Experts of a small language model.
Size: 8 layers, width 128, vocabulary 8192.
Training: a variant of Adam for the experts, 487M tokens, 7425 steps.
Below are experts of layer 5 (counted from 0) of a mixture-of-experts language model. Rows are named router (the router's row for the expert), gate (a neuron's input weights, with its number), up (a neuron's input weights, with its number), down (a neuron's output weights, with its number) and show model dimensions 0-63. Each number is 500 + 25 x the weight over its row's rms, rounded and kept within 0 to 999. Numbers have three digits each.
Before each expert's rows: "comes before" lists some tokens at least twice as common just after its tokens as in all text; "comes after" lists some tokens at least twice as common just before its tokens as in all text. This comes from a sample of Wikipedia text that the model never trained on. Tokens count by the router's weight.

# expert 5
comes before: "-", "\n", ":", "°", ";", " ("
comes after: ":", ")", ".", ";", "0", "2"
router:434543487526508483490546540485521479491481484499489495492494549548502475486482487484499493509509536494506519484454485496462518550473486531483482538509518495494499512516511505509450460478508470
gate0:461496461481502506514537511491468488503524517517550541473493537530536485529469516481493473535504505505504511542499448514471482486513500478473507517472484519512515571504479509485491444485529505
up0:482513492487514488493511459530475478529480491502481489538567505526477524506501520497521534547508548533495503506510508489456497445475528520494521512524505474499487474507510471498496473485499492
down0:496491485495514511506462512532490482546492523510462461536524505463487508508511507511517465472482516520460543508521529494502486491511555486501491468498502481527526504502471491495448539521510491
gate1:550526493541513495489490509489520442485481492512514501485471503492475495512511545499498510499508533504517459472453524521525472528455531481521503511482521545481476520492524542520510516476474504
up1:492515504490509527485509473530530491551532505533455499508453480508486510538481463508488463494513516495481496470518509470473522529517509518492464505538503511474514495470461470496459469462502528
down1:510523514472534531507523501455471499524505489498542522505515503535457487519556472550494492507479521539498522450484492494509476507461507488494487523458452516505501499507468473528534508506496502
gate2:485518503488513487501519546512486492468527514497509487502499542526519529565524458478508484519494552519543514472490491488484485507514492513478444525470505491499530537482545509502483476434476501
up2:493465484493540468457515502517495552505507496507475537514477551532482492551532506523477510525484492500517520517523450499512510472485524500530514515542507502509478460503529512501457520464486517
down2:511503502466509527503516479517512490502511521510446540454496525503520519518510488553498504473493465505501489503478475474482508512493521505574513495541509495494511483473521546531534485465446484
gate3:509521493528502474519523483476502461504470460487505450488466543540558519471506485501538532499496510499456498489471534485485497517516507484541471556507516519464495519531524506461474497500470487
up3:490510500497473516546460484484504499496478523483487458482494482449532516502498515506539520525498514507449462512497518523533538480496464459573526477507512514472529516502511496481503513523466527
down3:509521508476434488499470454507521484488537483485536492460464491504499488531546521494520509486527522481501485503548520472462494455512501479499509501521526513512535484508483502477492490489487504
gate4:495488497504517516514525522474472515531478477494467466474477532539515564510526475467491523463543463522499479532489526476499518532491518510507464533491477469469508518489493542537495447520504499
up4:532504494518519525496471509475499512534482476507471495492491530521445494512495510494545546517508519510474515525492538508461475523481520502455473532496513494512508574526455504504512484481497481
down4:527526485535519515529467496501537498468516505478536519536507489479437513550497493507443534531483506501513518533548523518462532521510482532487545518528510472496482538469531543519513508463519478
gate5:526504444497502462484513516458529516477488522455497541534514531522545482498492478526487452536501549456459521510471477523475517473481458482491509512503544503537498508503515483497476514487535478
up5:530521528474543520517518496474480501501489496493513489518539507480480488480480538444512517524536461482529505530503484519491499501500515495479506534524451527447508496524484534555481471512447532
down5:502498499499504477513515559494459498523525450524515497499574520453510529468461510546501528525470518487485519460518508529484508479483514466515498511528462525534487534506445458534478471492509499
gate6:487491519482527464523514490509464516485519504480447501499522508486508469488488454465500498475568512504547490480486486528482529524504513488520473533497504537534508497513502468466511499503494526
up6:507522494474485502514524533511486460541469515496520480532429483446464492537536479477516471477532476515509481515470488492507489488502479521521463479462496505472451521527529473511510475535487533
down6:489508536505519543465495540515507470492507488499529488510475509510489531502536477532486503477476494576472495465543518476482476545463466480470518506520490471472514457524469454512498476462496534

# expert 7
comes before: "=", "\n", "\n\n", "The", "In", "See"
comes after: "=", "\n\n", ".", " (", " =", "\n"
router:451523493473502494534559520504516497491473513511461465498499521478464466466558507469526485496532506478507475448486499510454551481494517459475493516547510494498487511551524470484534494529474477
gate0:494494443497488519525539498477489491480514524485528531487516495536495488543469537511502496508516532547511499503505477508468516483501497503485498503490507486503481531500521501525503519437511483
up0:489509501500492508520473514561485504531481498504526518509520521530493491490507480464520552497535536496473489487522497517490532480512520494520510476502533462483536483494513522518493495473511451
down0:479462509468532489481453458521468483523520485538479507500505486485515502472517453477514490515551517546517506521468502477499484525514523472507501468493483486515476522516505483499497514539490476
gate1:545526480474543491481510492476543489466526486544486490533478550482517488506566502515506511524493472489512469458467525485467520506479507463506518491523520566532509509518517516512463503493506551
up1:475487509482504536519491488511560496521467503532486535479502501552479519560449514489503535532482516450454504502499530495500480462493518460519484482547488478486503537518494513497512495459459509
down1:528538520491487488470520483460452519493474478480512500508490497518494476475523481483531510501519557526514503510500518535503531510490526459494498493481520518480518498501522470512477518507493510
gate2:472526493506499503538498521497511530496469503480503460475526496518498478535512453489520490555523568486499513459476449532527492509531487501533484508500498469461497533504502497508476487489511493
up2:463472479504509491484520466481525498506482499535482441458500523523488460517467464522491500560516543531523497498508528521501512478532541504520494500493497531490484531532501539475466504483478523
down2:498495480495491533466509502456514477506512568480485489495473471487511490513493463484490502478540475531470491478450527465472512499508538481516534509530468507475517503488511554521487510473573468
gate3:515517471485492490476525491512492479520450511481494452491464508478550456481520532490513539493528511490474480483491495502484504472499497494550454520522508511524483535529508451514465476501489441
up3:544529485517490507482483438506507503541474509519478455521465462498514491517472491479516523498512511502491510493510521501537489476485456475527516492527511497475508507498490485471485522495495493
down3:510499524527444482518500447496507474491517489505499491501518441487498458490518479465483487524507501506487478484576484511432494505524465479501520516533475508494487507499473499474514512471478485
gate4:524506496510489528503473504496516456471520543515441545463478516495468519476477433502470509462516500561499497461491477456480493514528509503501486505515514463470509477481483469500502481482506489
up4:475556488473495475519461511506501483493494486504488488461483545495499489500504517503526521502513516548537488500500516497501477501498509533500493494514486542487524510518469487507509523449493526
down4:539515536533498533496476508498498473491524505513484518528526458488511505490508501476482532493490489484531521536539506534512447530504479520523561489529476479481479529504538507498527496516513506
gate5:546498467495512514493538495499546477540504522480470515535493528551507498504516481505515474515489538506514499498442517534479474505515494509486483497496508520529503487521510501497498505469477477
up5:502525553472532501489535536504436497488493494491489515508525442487509470534516535491542480467566509500513535516491466499502519504482514482484527520504482515469496530533484511537449513470441499
down5:524515485507512483480498508475455478481541483507527486541519503487511489478460526513518500481549483517532529497508496558483501499469530460515510489491457534531488551531474511470427521498471487
gate6:512503517501516477525517522477515526462523503533418491495509518462484496492526473523524476481551473505538467496489504486479508508477530463480481539492502506518524483509512468447519501502460462
up6:525542518507501494506504507535495488520528503517520459544474516443497534508525519553464508520511488475537471547479454538528472500524470500507500519466478519497494523492513500471513514525471491
down6:441474495525507515523514542480497516471510517498496503494516521524497545516526452529502511467483499547486499496542559552478462505494499526499486476509493440490518482498498490524489507470496505

# expert 4
comes before: "\n\n", " The", " In", " He", " It", " a"
comes after: "s", ",", "\"", " it", " It", " has"
router:514546496487504511537502526529515502480482535503511487477548537475514503528525497470507483521503518471470505446508479508491466472477471498522497518532522500480508529491548466486486495506500455
gate0:493519469528507527471515500499502504528502503495523509482512525545502506496526468494515481495477527551533502534502461529472501496465521451482490505470488486512502488504482508519468465479530499
up0:492524508491496509512499523476479494548464491487472497520490469482516480567496530484510507508512546455478518527514496528486518494474515518538497510499495496474528489492506556526504492498518502
down0:520482528493506488498487477512474488575550516430543490468496500458467511524451484455509495508508497488521502499471528496467547487485476497495510457499510489513507519489510535486484468472488476
gate1:503491481526528469530514458505522481476452493522497469501456500508505482520523552496526490510484469521470493473435543510503469507487490511523492476505493523511505515491486557503511488526489491
up1:481484512501510534495523534508494477511559505512487548542489515557521520509531506531521545483516503474495516537502536475477472523506523486492536492537506460492531525558516516509477495498506571
down1:493479482503528487497494532501491529474485479490451463515471520490537470492490555537527505528483500509517506467490551543472509496530508529495517481453510528497533475502452474510548554501524475
gate2:471523442548500525477499494482507509489520525513526486438534511495525499510523462521579438494485540497515560488488509497527502480501512494484488516500469476476485524464537463513499449482479455
up2:473488523489506489530507505489497534473458496534500522500478491505442488510525531494490558495498511509519495532492489509487495533485540507520489512490503447530508412492503487515486549476520510
down2:500525509527465482477491520492510460530494543495473517478501502488478456463491459501496525525503515538486534457449500492496494483494519480528507488514525469478521501528511522533487539485464492
gate3:529539501529491478481542497524497480517488499496512466506508543490506543465527519505503547502536519504498519490480512503532489503542491517528465531521529518485508506500531494488478472494516448
up3:531510531510498480514495457515481454556503504463490490500487532505538508490497536516498495495508469474455529517507511481535456490508499534530490514533538514470486528542518493477478488498515506
down3:494484533519441473496491488505504473458501513480514480516500491505450499496523504488499501514490532522496476495600510477465487487528478503480513487516499526533535491500516496469469516487457485
gate4:539504493519501439537474493483484502444529522503478534535537509535510500490491482431474524517510528546466528469499501496467493516539481511470508516459517465455498489499525458508486484467501479
up4:493504473512508506487445491503500526510487480498459496510504515500476436497514530531507516522544492437513491531503518485492499457479513482485499473521522514464530490530456536503484511517510485
down4:511535514506547503492475460505488459488532517477525543502528471460457503564478519453502510522491481483475483497487477503521487479527450508529511458489482465490503549479519499524504531498463463
gate5:493524483526499469452501514462532508476529492482519527531507533521528468478516456526512463504493505472476489498464457515456499499515469501472502522503516511517537525495516481512469495467512480
up5:544507477485529487562514521510451557527472511513537480507510515501529464565498555473434486521525493492507505509508480480511515464472496477539475503499496507458484519492489501513519497496496493
down5:469510486444470512506569557502492500504495483500496474506501521483482482505477534489512534446447494480509495501495504500497495489482481498478474518464474475527463503501505484491426481475508475
gate6:518517529458539473511479463529486519499497553505468510501488522515484481490475488521486499482542529485522505534499497505527487497476504508529469506442466479523482480517501523481508493470485525
up6:526510487508500487493468506526468454524474509539510495524465524491485509474559474529497523481532466510451494531483463501532502502512483496504480528528500526447479502518532499523499473510496510
down6:474477477515477529502491514488497486468507559509486513444508476460490470474505488517504479538485474548451495552587485534493493500487476464524471469524476470501521490502470491517514448518525503

# expert 9
comes before: "-", "|", " |", "  ", " 0", " 1"
comes after: "\n", "-", "|", "  ", " |", "%"
router:475514502493543486480532513526565487468503514481496479484515476465515469544529481500489496492480530503502588499464492516492468527473511509504471533518504493511516508509517485531484480505508450
gate0:490487472479495538498526489477518537504524508508526509471520471520482496518498511515526489545505530474489516496507501547467512506462480460475522524465484498457482458497502511528510460467522489
up0:511522503495509489550467449497492517517492540475498467523539516546490492529492526531474492513496483516514528504506524495461490503477497501499534487508503461443573517489507478506483479501541510
down0:527475475500505485457456467535476485497524519491497471527499504490498493508458507518508512490446524476496539529515539492494523482523482475526465442539520518520505541464540468462505535507471488
gate1:539527494517499459516503478516555484478489478544461469512448502500530492489513508531531459475494538544500503558455488502517484507506540431489489501504517548486497487524482527492493479537453505
up1:471465528491462522430507501469504475531524538481529533548489508495463500521458474515540502480481478465490432495498504516482504524505528452487476501527498501468532510522495491501477500499518488
down1:464506475478465509493490462467444504497434475457507532497517504487477492517523505543479508494489502536533512462508505505501515490512466519520487496482486501518507475499473516536525527538527517
gate2:475528490507539495513533532527526515519510481509543516481536455473518512534502454526489513472486491528535545460477462526527493501548474501481510535494479473501479508484538496482490501494504484
up2:490454473474486489442539519504506528474507487518505528511525473504493477544533501507477501507498488509506502485494473465470503469499536488525472503514512464545497475502550534498461501497504486
down2:500506474465465508484499489469510457500505488535511482489494499472466475494511479507503503521515490519488514540483555486474515506497543499514501499500525449520520472488512504534460515506480474
gate3:527499529534489435486515538519494479444495471522471464510504515464558486481548530478506525510494527524513489501458502512511505481482495499533461522502558529518540483507515512500482494515475452
up3:529521521512496459527468482507516476469493503476501461465524496479469472490505511483526523488481461500488501519524486499555483492510479513556526515503541513514516508501524490458505572505491472
down3:469545509496441485470525460481520504470538525467492463528470511472482530474483498457505504546491522498504498515574528478492514485518478505497526506469536501538525493524501514463493483450465539
gate4:549490515525508500511481505464461538478497477464491521509512500539495556534518507473474540494559476487490477516497578471503466523477497538516480487482503491500483519504525508489515521524508463
up4:487503487499523512488452521489519509526476475501463486463493543517489518541507503532493562502508511492499527525488542513488480499474486503490498488495496510509521525558467483547477507489503474
down4:500476504538523535506508490523506467459529503474505487471512529513495520541442510475516508494491525509560534509505519514530540503451518506479497485473564469479514529480518498485525516469463489
gate5:496500442520495468513515502504534483461520550489480546532527498533509471481497483515480463503475592446481502491477490512471457476480459468515505492499530507519507516494503475506458498488502458
up5:499505507476553497499505516504497504531474486493538434522493521488497492508525534438504514491518436505540505524488499504515549491507516521505483501519450504499517517506525515515460504540445536
down5:517505539430507467494509491525508503524479480508545526518519529488524502488470534501490521511494469481503450462491486589538511488473516509452483530492491499492480524477439493490474494512504484
gate6:513478540474498445483534472474524542511504530518472468545500506468524511474491493541503517465541471471512509479512471526467534519537474486504490498497496524533546460508501523476512504519481476
up6:558499523505495497460530523536490491515486551502497491515435544479513511520526524517485533513509496472490486485485478479494481517476504532538466533458465498484433504517510490506541454518464501
down6:484521527493504533536514519472486472473486504434453477523519498480507465489521494499498451526477502542510535553511525501507521513497480482564519514514488496470472511471487508552499501469514529